Weights of a small mixture-of-experts language model, trained from scratch on English Wikipedia: a shared expert of 128 neurons.
Below are experts of layer 5 (counted from 0) of a mixture-of-experts language model. Rows are named router (the router's row for the expert), up (a neuron's input weights, with its number) and show model dimensions 0-159. Each number is 128 + 32 x the weight over its row's rms, rounded and kept within 0 to 255.
Before each expert's rows: "mostly gets" lists some tokens that are sent to it at least half of the time. This comes from a sample of Wikipedia text that the model never trained on.

# expert 4
mostly gets: " University", " League", " season", " School", " him", " York"
router [107 112 103 109  99 161 187 130 188 185 104 142 115 150 142 169  65 163 128 127 116  96 133  66 133 110  94 127 104 126 127 128  82 147 147 164  88 116 123 120 109  96 114 118 145 114  95 146  97 134  94 119  94 152  93 148 165  50 104 144 140  73 133 143 105 129 123 110 136 101  66 157 148 134 122  88 185 128 113 180 105 168 142 132 134 167 182 143  96 146 132 198  77  81 151  86 133 106 222 128  99  64  76  87 165  95 182 153  80 144 143 144 112 134 144  92 168 147 109 120 160 184  95  83 168 126 148  94 147 145  77 136 179 139  85 153 161 111 176 126 106 170  90 119 158 139  64 136 178  91 128 154  76 157 129 148 126 108 133 110]
up0 [ 48 125 107 120 120 178 130 122 126 169 119 136 146 170 143 150  78 138 159 174 133 145 152 140 132 163 160  99 165  96 175 135 108 130 171 148 131 144 143 158 119  78 114 179 134 164  97 105  81 133 180 138 110 140 132 101 100 193 124 118 116 166  88  79 150 119 191 100  99 143 129  90  90 125 102 157 168  94 140 209 190 160 156 175  95 183 145 142  92 128 153 145 119 161 127 125 144 166 136 211 144 118 154 127 118 172 143 146  74 134 132 119  67 178 129 126 111 111 124 177 121 126 188 200 159 127 165 117  93  98 137 123 100 166 102 186 126 160 156 166 124  85 123 147 129 177 159 127 134 137 158 105  52 117 183 161  90 141 112 186]
up1 [ 66 130  93 102  89 179 176 111 176 104 101 153 132 130  99 145 137 165 102 109 157  75  99  75 108 119 141 164 127 178 108 109  79 137 116  97  52 133  76 148 109 115  66  99 125 115 103 146 163 157  70 105 102 148 140 159 160 142 107 109 140  46 163 120 132 104  99  95 126  47 124  97 112 155 127 127 182  60 201 141 131  84  94 132 113  88 163  95 180 157 174 117  70 149 133 100 110  97 135 119  76 142 106 132 138  85 105  94  98 136 153 189  99 106 150  91 151 100  73 138 105 144 131 131 177 118  80 113 172 124  90 165 159 114 107 107  95 108  98 117  76 160 120 152 111 130 119 129 165 122 158 161 174  99  95 120 121 127 173  90]
up2 [102 202 157 134 150 110 114 143 120  88 129 128  94 126 118 116  94 106 163  85 124 136 248 126 119 149  86 159 146 121 161 124 163  99 126 139 149 139 141 174 129 132 142 128 137 147 124 173 164 129 176 176 114 172 122 116 115 105 131 159 141 183 152 141 192 115 107 117 140 179 154 209 116 147 106  94 189 131 127 150 122 134 143 137 151 132 152 170 159 150 110 155 131 142 134 127  89 144 175 138 121  97 106 153  66 128  78 139 174 169 108 172 132  55 150  94 141 154 151 113 110 134 127  96 190 126 118  87 167 135 153  93 181  90 132 123 163 171 120 104 185 193 160 134  81  87 128 158 114 142 149  96  78 128 157  36  72 151  93  81]
up3 [144  69 128 130 126  59 115 159 146  99 164 148 103 102 139 134 142  98  79 131 168 130 147 142  60  69 176  95 169 172 178 119 148 142  95  89  51 115 176 129 157 155 104 116 159 164 104 118 115 110 150 137 138 117 118 117 141 130 135 163 160  93  75 157 151 137 113  90 115  89 183 102 156  90 157 123  81 184 132 159 156 155  90  67 172 130 179 157 103 115 156 161 141 152 142 134 172 134 136 179  95 129  72  98 111 126 116 126 142 178 112  87 101  67 152 142  87 140  73 107  84 167  69 149  97 113 104  82 151 110  90  87 145 192 112  97 152 105 144 144 129 164 157  98 145  96 153 172 172 179 191 110 109 113 110  78 136 111 118 154]
up4 [124 127 169 143 183 113 212  65 145 150 100 116 112  89 101  63 118  90  80 120 160 139  95 102  86 123 198 173 111 146 117 137 137 132 103 127  69 107 117 103 163 152 146 161 125 151  71 127 117 118  95 107  92 151 151 112 113 107 111 114 167  62 137 162 127 122  83 155 168 139  87 170 156 160 155 101 163 161 159 128 104 133 132 105 149 135 151 105 139  84 161 153 129 141  84 159  93 128 120  99 117  59 123 133 150 100 115 103  57 172 119 165 116 150 155 113 117 140 101 114 192 114 126  71 100 183 103 133 176 163 146 182  73 159 173 177 150 100 148 117 103 149 130 119 134 109 169 162 174 109 114  65 111 184 158  94 113  93 206 146]
up5 [112 101 164  94  73 108 108 136 153 164 162 127 127 190 140 108 136 147 157  80 120 102 115 102 138 150 120 150 163 160  91 101 134 174 151 136 122 118  18 108 125 184 137 123 122  99  87 187 109  97 119 133 125 100 111 175 140 183 113 146  80 169 116 226  32  77  86 148  61 148  87 107 137  83 171 167 111 167  83 148 117 140 103 140 107 119 116 113 166 109 112 121 148 138  99 118 134  96 116 108  73 164 125  92 113 160 181 157 129 144  87 105 104 117  74 125  99 118 190  97  98 164 101 143 112 202 112 133 149  81  87 107 127 147  74 150 152 130 138 158 130 142  78 110 126 167 107 147 134 147 108 148  77 136 104 149  95 126 157 127]

# expert 0
mostly gets: " film", "″", " under", " part", " land", " name"
router [115 147 105  97 132 108 125 137  87 181 116 113 109 134 143 178 116 150 161 117 117 109  99 146 114 139 129 149 105 135 116 121  89 184 166 143 124  82 140  88 115  86  85 112 103 148 117  93  74 151 104  76 131 128 132 176 128 140 112  60 117 113 134  88  82 135 139  91  92 123 149 147  97 160 173  98 162 122  60 135 112 143 183  94 133 155  93  95 122 124 125 114 124 110  82  40 213 156 146 108 168  67 127 104 153 124 195 170 109 141 131 114 143 139 142  29 183 132 105 123  61 127 118 110 151 122 132 176 167  92 109 135 153 126 139  79 161  87 160 150 139 119 168 138 114 181 121 175 184 132  35 176 122 115 120  89 149  92 160 150]
up0 [164 170 132 151 135 132 135  88  94 167 195 149 100 198 103 153 104 145 173 121 119 161 157 177 113 164 119 128 108  96  88 135 135 110  58 136 165 151 148  90 141  68 106  78 155 131 177 127  97 153  87  90  94 126 133  54 167 114  99 124 176 108 141  71 103  76 120 147 134 135 151 120 168 157 141 147 179 162 142 181  85  96 156 101 108  31  97 158  71 145 127 106 151 130 116 117 119  97 154 120 143  87  95 105 129  61 137 157 113 112 110 145 160 108 151 177 181  37 126 180 100 190  93 143 177 152 153 137  99 124 126 143 140  96 112 125 157  88  72 138 121 157 120 139 106 142 140 163 136 131 136 140 111 153  74  95 152  95 142 146]
up1 [147 110 129 110  94 171 133 137 116  92 180 203 127 188  91 171  94 112 157  98 152 191 105  84  97 117  90 131  79 177 111 136 126 115 109 162 159 101 146  73  87 108 182 122 145 121 135  90 121 118 143  99  52  99 114  91 122 210 143 163 103 115 121 170 167 148 103 112 100 149 121 153 111  77 136  60 162  90 122 136 120 113 135 144 173 134 107 169 135 123 175 114 124 104 181 116  88 111 116 171 151 122 152  93 128 126 114  57 163  83 133  77 139 105 157  99 158 144 157  96 118 150 125 122 120 137 149  72 119 111 100  87 201 120  92 104 111 143  85 160 103  96 122 195  80  83 102 131 149 134 128 175  82 121 128 134 184 115 125 205]
up2 [119 153  78 115 112  95 101 124 178 125 129 122 182  88  99 131 100 134 142 155 160  83 198 158 129 142 130 160 136 111 146 136 133 140 147  51 153 140 152  97  75 116  86 124 145 144 111  84 167 125 121  99 104  66 137 173 147 146 187  81 136 102  70  73  95 132 120 136  81  99 134  82 100  49 128 130  81 167  50 135 138 232 150 151 157 115 147 100 109 142 116  88 139 128 118 107 133 100 123 148 151 151  55 134 146 137 184 116 130 135 154 114 125 150 162 109 130 114  91 153 151 131 122 135 159 142 110 161  62  81  95  80 121 162 172 128 188 177 147  89 139  97 199 142 155 108  75 134 165 148 109 139 152 138 124 144 192 130 136 153]
up3 [ 77 120  87 182 141  56 132 139  96 145 130 132 174  77 122 127 168  75 124 166 104 101 146 152  83 175 145 149  98  82 154 122 178 148 168  95 158 134 143 125 120 155 139 109 112 138 148 129 119 140 117 195 195 156 161 100 141 105 120 169 106 136 119 136 139 108 125 155 110 110 160 119 146 157 145 132  78 155  94 149 123 137 167 131 143 115 155  83 111 149 187 128 103  86 126 114 158 113 130 103 110 138 238  96 119 178 105 152  87 178 125 178 164 155 161 117 150  66 106 152  91 171 153  33 123 175  89 154 148 183 156 120 155 154 147 110 169 104 198 140 111  84 135 115 115 152 164 130 170 133 139 147 134 131  86 123 149 176  44 138]
up4 [ 88 138 104 114 133  94  97 129 103 168 105 116 146  83 148 168 121 171 171 104 117 107  72 115  58 110 201 139 155 148 103 163  76  81 164  91  88  75 106 101 154 151 105 131 139 123 126 174  88 162 197 137 134  98 124 106 137 108 127  78 122 117 181 195 102 169 125 117  90 151  81 115 150 159 108 127 158 101 159 130 144 166 173 121 141 134 172 154 137 119 103 125 138 176  98 140 187 134 100  89 115 135  91  93 163  69 110 165 126 196  94 107  98 106 154 132 107 132 158 134 143 134 123 151 124  75 132 127 180 151  63 164 184 144 152 103  92 160 149 154 189 138 106  79 121 127 160 137 133 208  80 129 159 167 110 182 122 132 147 186]
up5 [ 99 166 117 110 155 167 145 116  80 198 127  74 180 111 136 172 130 105 155 145  62 155 122 171 148 152 160 145 149 165 143 127 123 168 160 140  54 159 130  86 216 126 162 118 184 143 142 129 104 110 169 129 104 193 162 130 106 144 146  28 182 111  83 109 111 139 160 140 130 107 136 111 140  86 196  99 117  83  92 112 133  77 133  93 161 155 141 157 125  89 104 105 111 153 136 140 133 106 149 139 167 116 129 126 149 139 142 142 117 159 115 101 147 101  72 134 154 155 117  65 100 104 111 112 114 121 167 121 180 136 130  83  93 133 120 141 183 101 146 154 133  55 130 118 135  81 173 117 196 157 100 109 158  71 184 123 129 116  68 140]

# expert 5
mostly gets: " York", "á", "ü", " David", "ford", "ville"
router [127 156 111 126 124 138 181 113 149 131 120  63 105 127 155 113 102 139 185 146 105  93 108  86 161 113 165 151  94 142 172 116 125 143 149 121 117 109 140 119 141 164 119 108 126 142  71 187  99  95 108 110 130 134 128 110 116 114  97 134  84  94 103  93 113 155  61 154 131  89 122 126  81 147 152 100 165  91 159 162 126 132  86 104 185 220 172  91 122 136 103 128 105 121 107  73 165 182 128 157 119 120  90 186 108 141 171 155  61 150 141 165  85 157 121 164 116 149 136 100 107 151 121  77 146 163 134 113 160 144  50 129 140  83  66 113 205 122 152 153 143 100 103 174 109 166 155 224 148 116 155 161 107 105 209  91 160 105 114 107]
up0 [135  77  97  88 114 143 135 133  88 206 138 144 180 130 111 172  97 108 113  77 117 129  66 148  83 131 150 174  53 161 117 104 114 138 152 151 104 121 123 169  86 179  98 145 176 124 153 141 165  82 139 149 169 130 126 151 136 126 138 168 141 140  83 109 190  68 116  83 120  77 121 178  65 118 114 107 136 109 145 144 110  80 106 132 105  92 116  61 141  99 151 104 141  98  79  94 143 184 152 114 159 144 114 137 135 111 162 131 140 174 251 123 102 141  87 161 120 196 103 128 142 142 112  80 161 137  97 114 146  96 176 155 140 138 100 165 161 104 100  93 131 168  61 167 147 153 105 123 128 116 151 162 155 113 154 135 130  90 100 154]
up1 [ 70 129  35 131 142 129 187 184 159 163 135 121 130 165 147 210  40 146 123 117 137 106 110 140 197 148 140 108 146  84 108 112 149 137 108 136 106 145 134 123 103 103 123 137  93 154 106  79 140 132 140 128 121  87 173 138 114 143 132 134 108 101 121 152 141  99 102 122  98  75 144 183  53 109 136 120 143 152  96 221 162 111 143 104  97 179 157 135 110 116 129 196 154 124  93  58 110 118 138 164 150 107 143  96 154 159 121 200 130 120  97 150 149 170  97 196  94 184 129 102 120 149  93 142 151  93 147  87 117 110 128  57 113 143 106 110 145 181 149 126 134 126 113  82 142  96 155 146 166  84 151 130  59 153 136 105  80 140 130 112]
up2 [172 161 131  95 199 150 174 110 163 136 170 186 119  92  96 125 175 125 106 122 120 144 199  74 127 111  93 166  71 139 132 130 182 164 116 133 166 191 101 112 100 159  93 151  90 129 112 163 147  91 104 117 124 109 121  35  87 125  99 169  90  77 139  83 136 146  84 150 155  68 145 149 106 129 155  98 132 115 110  87 190 146  66  94 155 170 146 127 190  95  91  80 137  48 121 152 159 144  81 148 154 127  86 164 153 123 161 144  63 164 107 145 152 125 138  82 108 113 128 160 161 115 141 156 147 117 132 137  97  95 112 139 131  56  85 147 146 121 139 144 143 107 126 146 141 116 169 142 139 175  97 167 134 147 172 131 156 120 168 121]
up3 [122 153  80 147 121 134 176 127 114 140  99 119 121 141 137  76 199 171 162 132 125 105 170 123 122  88 198  94 113 137 164 144 108 140 203 115 137  87 167 111 139 182  99  72 106 166 174  55 127 191 139 164 103 129 157  99 102 165 161 147 134 110 131 185 158 126 110 133 152 104 142 152  91 163 122 120 131 140 140 104 165 125 174 156 183 183 101 149  60  91 151 152 136 161 119 103 143  38 155  78 132 107 136 131 119 147 141 130 126  99 193 133 183  99 185 104 118 130 155 106 188 167 127 144 132 108 103 134 102 193 132 144  69 113 128 101 161 113 127 144 114 154 133 236 101 117 134 155 118 139  98 145 109 172 121 103  90  96 127 131]
up4 [132 128 124  58 135 160 194 130 131 107 184 192 132 107 165 144 114 143 152 132 126 136 187 133 133  91 131 140 123 107 126  82 138 133 133 104 102 116 175 146 155 158 140 164 169 170 149 167 165 123 121 124 130  98 163 129 110 101 129 166  87 108 160 113 108 125 147  74 164 134 196 174 106 121 149 107 112  89 124  68 166 181  98 117 137 103  96  72 151 103 108 150 145 137 189 131  76  96 165 116 104 144  92 154 106 144 156 103 167 173 131 183  91  85  93 106 163  93 150 150 135 111 153 160 173 106 131 170  72 101 140  78 118 152  78  26  93 111 151 159 148 191 138 128 107  99 145  89 148 185 195 149 156 134 138  71 103 176 141 109]
up5 [135 134 121  95  78 130 144 138 118 131 150 158 140 126  99 134 122 124 159 164 149 124 140 146 120 116 121 155 110 135 170 110 179 155 114 157 153 130 169 127 199 171 120 106 146 101 149 174 125  90  83 141 142  90 109 116  96 210 137 116  79 176  50 182 117 109 151 123  98 179 127 201 154 116 225 156 125 107 135 137 105 104 114 116 123 125 146 248 101  98 102 133 123 196 110  98 110  99  39 160 132 162  85 167 141 133 114 137  43 122 126 112 111 102 106 113 157  96 136 111 150 127 159 123 185 127 157 153 138 137 110  79 134 141 106 166 192 139 103 119 147 110 138 110 162 142 188 157 122 162 142 131 113 135 195 150 170 100 149 121]

# expert 3
mostly gets: " ", " \"", " Al", " re", " Re", " Ar"
router [132 119  85 133  47 109 134 149 161 129 131 106  77 135 127 168  35 110 164 165 140 129 120  66  87 152 104 132 145 137 165 112  92 170 137  84 133 115 151 126 160 101 109 111 128 165 110 153  73  63 112  94 173 132  70 105 105 146 114  74 139 120  91 104 235 164 104 127 141 149 173 129 152  84 164 116 134 147 123 114 156 142 117 102 155 186 154  88 100 164 185 122 134 135 146 118  86 116 152  67 114 133  81 126  93 107 102 140 112 132 163 150  96 122 185  42 114 109 162 186 132  81 118  89 167 164 150 109 148 135 119 115 136 161 133  86 116  85 141 150 163 120 189 179 137 166  94 134  92 111 106 151 131 174 116  81 142 114 151 147]
up0 [167 114 136  51 147  82  83 145 122 109 167 127 126 136 116 146 174 113 128 104 205 137 157 140 170 128 113 132 102 133 107 110 161 152  62 112  94 167 174 134 179 116 102 111 123 156 106 107 139 117 102 127  79 129 106 159 131  57  96 200 120 136  96 139 129 144  66 174  92 125 134 166 176  82  76 162  99 145  91 132 124 159 144  87 155 151 184 137 127  84 163 163  82 211 106 134 101 134 124 103 123 132 110 163 135 143 112  97  79 122  99 127 131  99 156 151 134 149 152 131 137 184 103 121 194 106 160 174 102 126 146  64  85 179 121 114 198 174 120  80 181 138 169 165 146 136 125 193 149 138 160 146  93 114 182  88 124 124 114 125]
up1 [ 99 111 182 127  60 162 126 142 180 139 138 142 153 159 112 172 133  57 112 145 157 138 101 137 105 130 121 127 127  90 100 173 146  91 138 165 135  66 132 172  80 154 151 111 147  93  89 121 109 155 140 109 144 178  81  69 139 124 135 103 125 147 140  73 174  96 155  95  90 132 147 176 148 122  96 154 213  94  85  51  86 183 162 154 140 166 132 131  89 148 151  81  89 124 120 169 129 172 140 124 135 118 139 145 254  77  99 146 102 125 190 124 133 142 151  89 166  84 116  80 102 130 125 146 112 172  77 126 162 157 137 102 184 119 129 139 131 103 120  80 142 129  88 126 100 160  84 125 146 140 118 132 140 130  87 162 127 106 111  93]
up2 [141 197 146 111 103 132  84 124 155 105 102 124 109 123 110  76 147  82  57 147 101 115  93 180 151  92 127 119 183 164  72  72 105 131 104  75  89  73 142 138 153 130 105 141 148 139  62 108 126 106 154 117 141 147  68 174  93 128  80 153  89 101  94 186  78 121 126 117 213 132 149 118 125 154  85 112 138  92 151 130 127 157 147 133 133 179 174  79 138 141 145 147  95 114 118 122 113 106  97  84 117 115  83 183 121 154 108 122 168  54 175 110 134 119 148  97  80 166 124 147 155 128 121 148 110  87 159 100 150 112  75 112 137 119  70 128  93 104 169  72 146 139  83 101 109  97 121 121 127 115 133 171  84 199 149 139  88 100  69  89]
up3 [117 115 102 146 109 139 115 174  91 119  58  93 116  83  75 166 121 114 154 135 129  97 126  99  89  83 184 116  95  86 125 112  91 104 109 137 143 159 114 126 129  64 104 118  86 122 114 119 121  98 166  78 138 141  91 131  93  74 116 168  75 159 109 132 132  86 100 175 146 130  82 150 147 108 120 103  80 148 152 112  95  84  92  85 130 114 109  90  99 166 152 125 109  96  85 144  72 206 161 110 162 104 126 175 119 115 142 123 214 126 150  88 122 177 164 147 101 156 180 104 142 108  88 107 163 119 138 138  96 142  74 199 122  95 114 174 102 152 196 142  90 148 105 198 110 162 122  95 156 127 130 101 141 199 127 125  58 104 147 115]
up4 [162 132 110  73 159  70 114  96 168 116 154 111  95  82 125 137  79 138 134 118 131 194 128 169 125  88 115  97 104 148 170 103 101 165 164 108 128  68 133 149 106  92 136 160  92 101 118 121 167 148 118 117 139 138 128 157 118 148  85 137  75 132 103 156 132 208  68 180  79 108 161 150  85 172  43 182 143 112  83  98 127  86 141 164 145 116 106  77 101 101  43 134 139 118 126 152 140 147 133 139 110 129 137 149 176  52 137 121 131 176 160 110 105 154 170 153 106 106 174 130 123 123  99 159 129 174 101 146 126  82 103  98 137 207  87 190 125 158 120 168 153 179 142 105 174 170 115 115  77 158 139 150 113 122 146  71 135 133 142 138]
up5 [124  42 181 155 127  85 160 158 111  86  99 104 119 161  80 162 154 144 154 156  92 121  95 121  98 132 150  76  81 121 145 139 152 126  75 105 174 146  98 140 141 167 143  97 143 133 181 191 169 178 145 150 131 107 117  85 130 114  99 132 191 116 123 124 153 127 131 125  98 199 111 105 173 131 190 111  98 128 151 118 176 118 132 150  25  85 148 147  75 188 117 149  37 124 139 174 145 155 146 136  80  99 144 155  95 141 164 150 131 162 159 100 131  76  93 128 119  95  89 134 140  85 107 114 182 112 138 121  85 148  63 141 125  79 140 154 147  86 152 162 150 109 182  78 145 138 114 151 130  94 132 113 138 161  99 152 134 155 160 130]

# expert 7
mostly gets: " his", " was", " with", " had", " their", " are"
router [112 141 101 113 139 102 170 111 143 142 138 125 136 131 164 118 103 158 111 161 112  94 200 125 140 186 140 176 131 173 125 104 118 172 149 176 139  86 158 123 191  81 128 133  96 118 106 169 120 108  66 139  68 149 182 154  59 124  55 154  90  66  84 148 137 130 137 109 132 103 136 122 141 214 174  73 152 128 131 186 158 134 122 124 144 156 133  67 162 144 164 127 104  85 141  97 123 139 125  79  72 133 141 125 119  82 148 125 115 105 102 130 102 180 180 106  63 139 136 132  82 126  75  66 172 149 202 142 149 126  57 150 125 115  81 121 138 115 158 129 146 129 123 175 125 192  93 137 136 160 115 149 107 121 159 150 157 156 132  92]
up0 [ 81 115 119 134 178 148 126 196  82  88 152 113 100 108 155 190 161 115 146 173 198 149 117 152 137 192 136 179  93 136  96 131 220 141 141 136 133  99 146 109 113  87 152 135 106 208 103 169 191 127  91 125  86 100 135 136 130 151 173  89  95  85  92  91  99 149 116 133  54 127 158 157 121 110 130 177 108 139 139 181 163 143  88 108  96 131  90 170 111 164 114 155 158 111 151 161 135 116 111 112 191 107 163 142 120 137 128  71 121 170  82  96  90 101 135 179 110 155  88 121 122  98  79 179 110 129  78 120 132  70 136 107 144 148 113 169 102 124 167 162 114  63 141  91 126 161 135 157 171 117 119 133 124 123 107 201 117 122 128 123]
up1 [118 164 106  71 121 147 180 154 116 182 161 144 133  96 129  88 128 192  62 133  72  96 133 149 116  98 154 136 165 203 135 114  80  80  80  94 127 155 176 128 142  70 160 110 126 147 101 126  66 141 164 128 179 144 108 144  97 113 155 131 181 153 123  71 137 102 180  98 141 111 126 163 168 153 160  47 159 152 125 150 134  91 159 100 155 102 127 134  84 170 174 165 105 126 107 145 148 156  85  61 146 124 115 147 140 137 146 145 155 129 116 126 120 104  92 134  90 143 140 175  62 124 182 122 144 122 124  99 148 140 130 117 239 133  98 138 160 104 148 166 180 140 103 152 155  96  80 131 119 135  82 131 137  99 161 126 157 170 158  76]
up2 [151 171 128 142 146 141 127 187 122 157 171 135  94 162 114 111 102 106  50 145  65 172 182 156 113 115 152 145  95  72 117 158  98  90 109 132 116 122 163 159 141 146 179  98  80 139  99 148 121 145 139 142 114 150 148 130  79 114 181 141 157 122 125  94 143 196 154 116 126  58  56 101 130 135 198  67 216 146  56  96 175 127 175 106 160 136 154 112 162 119 133 173  98 174  92  90 165 156 115  85 166 168  97 104 102 119 122 132 131 114 104 139 110 144 110 110  65 130 153 105 139 181 133 108 152 133 153 100 127 131  95 133  64 168 153 150 128 113 145 201  85 108 191 136  93 175 104 127 114 135  93 132 110 135 137  98 152 143 129 103]
up3 [145 128 131 146 112 116 123 102 130 126 169 186 157 151 190  76 119 133 137 108  72  88 141 123 152 163 112 105 134  71 162  90  87 169 115 176 124 142 110 143 145 141  59 110 100 125 141 169 121 122 109 129  63  99 136  74 114 155  60 162 104 136 128 156 182  79 117 157 174  66 122 136 185 197 123 139 200 140 146 186 146 132 140  99 125 124 186 154 168 155 106  98 103 130 122  98 142 162 126  62 148 170 132 138  89 114 128 177 100 134 110 160 130 124 156  28  97 150 151 195 122 140 123 123 150 171 108 165 124 142  91 197 146 153 144 161  63  85 160 166 151  99 138 147 108 101 134 125 129 146 125 159 110 149 197 125 126 152 134 117]
up4 [146 116 109 102 122 184 179 108 154 190 103  52 145 121  94 192 143 129 137 100 145 136 148  96 136 168 109 107 188  95 178 143 102 168 113 130  74 124 156 137  82 135 146 155 107  90 143 164 178  70 117 140 122 108 154 148  92 187  94 113 119 150  97 125 146 138 122  87 122 124 181  91 130 105  97 182 120 112 170 106 101 113 137 104 152  87 120  99 162  95 149  65  78 153  73 103 134 155  83  95 130 157  77 172 132 151 111 120  91 127 124 105  68 143 177 139 166 129 149 160 114  90 108  99 153 158 131 159 165 111  53 121 153 132 150 143 155 156 136 159 109 131  79  99 161 149 127 173  65  65  81 120 170  75 142 129  73 138  85 172]
up5 [139 141  38 160 154 138 153 178 121 113 134 177 133 149 134 147  73 133  87  82  71  96 181  98 105 105  78  83  65 116 182 137  82 220 121 100 112 127 109 133 168 112 153 146 164  86 173 156 115  93  97 152 175  90  72 166 133 170  84  95 129 131 121 153 138 161 116 126 113  95 150  71 152 116  91 140 111 107  59 154 136 122  83 124 168  87 176 121 121 157 142 102 103 136 153 140  91 105 133 110 123  94 130 116 147 122  87 122 108  86 187 147  76 142  94 118  65 170 122 128 104  94 118 119 149  67 110 118 111 149 117 155 133 100 167 148 161 111 100  73 143 168 160 121 143  94 211 145  84 132 136 106 118 152 158 155 109 126 171 146]

# expert 2
mostly gets: "==", "===", ").", " ==", "),", "\""
router [ 95 141 109 102  75 135 167 126 183 142 100  89 144 172 114 202 137 142 161 122  97 105 135 138  71 106 132  95 144 163 163 175 108 187 163 157 142 107 216  71 126  98  81  95  83  67 138 173 144  68 159  98 110 182 150 102 107 157 110 149 106 117 115 132  87 142  90  88 103 133 116 195 130 107 144 124 140 147  96 102 197 175 151 155 190 112 129  99  90 146 132 185 113 148 133 133 125 121 146 121 133  50 100  90 180 133 161 151 129  79 170 160 127 110  89 130 151 109 122  86 127 118 128  91 134 121 137 120 134  89 101 193  99  47 100  86 154 131 158 174 105 102  82 156 159 112 150 110 120 151  90 120  95 116 154 117 149 135  99 114]
up28 [151  50 157  64 103 103 164 119 146 157 166 125 139 160 116  91 126 121 105 124 134  99 135 139  77  98  86 152  90 120 116  95 114  72 145 104 137 121 126  78 129 134 110 135  69 120 113  85 155 115 107 193 128 137 147 144 143 146  87 130  73 134 120 151 119 140 101 121 114 124 120 145 193 130 138 148 124 179  81  29 137 131 160 136  99  85 206 118 164 136  98 119  66 160 112 138 116 155  79  93 122 132  70 143 105  39  81 162 102 130 189 150 151 147 106  58 134 133 132 110 167 162 112 170 160 110 179 119 154 147  90 153 130  69 123 112 116 110 118  92 161 154 128 131 139 103 119 147 183  98 120 149 104 166 111 148  93 123 228 142]
up29 [129 115 185  84 114 142 114 114 167 158 131 147 105 186 205  90 100 113  95 117 159 200 118  65 141 136 102 145 164 113 123 133 116 178 106 134 148 179 175 102 109  15 187  87 112 108 136 127 160  62 122 149 103 126 178  92 142 158 194 122  95  95 137 194 161 153  97  78  98 144  91 154 133  88 137 146 131 178  99 116 154 146  96  99 172 140 181  94 122 105 146 142 144  91  98  98 202  96 101 116  93  92 130 125 131 108 117 127 112 114 149 132 136 133 140 144  97 113 201 129 177 140 109 164 143 167 171 144 163 156  76  95 136  82 147 154  90 112 130 143 125 154 131 115  86 147  77 144 138 121 104 118 124 164 113  92 133 145 132 188]
up30 [121 119 131 112 178 128  72 110 136 139 157  92 115  62  88 118 134 152 186 143  56 115 199  67  70 157 144 199 119  96 125 162 182 157 144  80 133 157 137 150  64 104 112  98 139 103 183 123 150 113 144 147 110 140  94 139 147 135 110 174 116  98 127 151 156 196 111 142  89 146  99 106  77  96 181  83 140  93 117 113 162 153 201 129 141 168 129 172 161 120 116 150 118 161 155 168 143  86 131  93  99  94 136 162 147 192 125  87  92  82 155 173 109 155 107 124 115 115 119 108 108  71 109 152  71 138  92 120 162 119 134 173 171  85 216 118 108 145 132 145 102 139 109 133  81 153 111  90 124 104 119 153 118  97 128  87 145 122  88 100]
up31 [179 114 113 165  96 140 153 172 184 147 116  93 160 150 159 116 159 119 160  87 138 151 135 159 121 112 163 115 151 132 205 118  62 122 125 132 142 148 137 103 124 106 114  93  38  93  81 170 106  80  98 135 102 130 104 126 118 139 116 122  86  98 154 114  96 133  80 133 144 130  93 119 129 149  97 114 143  88 160 120 157 107 109 100  65 137  84 143 153  49 128 156 138 106 137  80 122 167 159  96 151 182  80 120 152  95 139  91 119 171 137  98 105 199 170 160 104 106 135 157  94 138 128 184 157 115 150 132 157  66  19 136 179  79  86 138 131 141 135  52 170 171 127 148 138 107 118  80 144 123 121 127 131  99 179 108 103 155 145  86]
up32 [110 155 146 136 106 162 163 155 195 115 141 115 133 104 175 160 163 120 156 147  87 132 164 128 103 189 103 121 101 113  86 153 101 154 183  66 148  70 131  86 140  83 127 110 120 145 157 108  92 123 126 139 172 139 169 150 161 175 174 186 108 141 148 109  87 143 141 133 136 102  77  13  87 129 109  68 107 182 155  98 134 149 165 123 141 129 168 109  87 147  95 125 134 167 113  66 192 126 149 152 153 133 123 146 153  96 117 123 138 150 144 105 137 124  99 157 141 102 107 139  83 133 134 151 177 175 145 100 157 184  77 138  54  91 100 170  66 144  95 162 170 136 110 150 155 143 148 151 124 148 134 127 124 128 159  86 171 194 183 116]
up33 [148 164 120 101 176  65  58 164 124 112 145 109 162 191 173 138 104 116  82 128 150 105 135 117 111 103 101  97 126 144  95 131 127 113 130 213 108 176 130 162 109 141 136  82 101 143 124 146 126 115 145  71 167 147 185 101  91  81 137 139 156 124 103 211 110 164 135 154 126  82 121 131  39 127  87  85  58 123 114 111  96 110 107 109 173  91 118 122 115 174  71 121 102 134 133  85  88 137 161 142 134 123  95 114 107 155  60 156 144  93 151 145 130 118 100 109 154  79 115 119 174 101  92 165 103 112 121 135 175 140  62 107 174 136 146 129 149 118 139 157 165 142  60 141  95 143 101  75 140  73  93 142 113 123 153 116  45  95 121 102]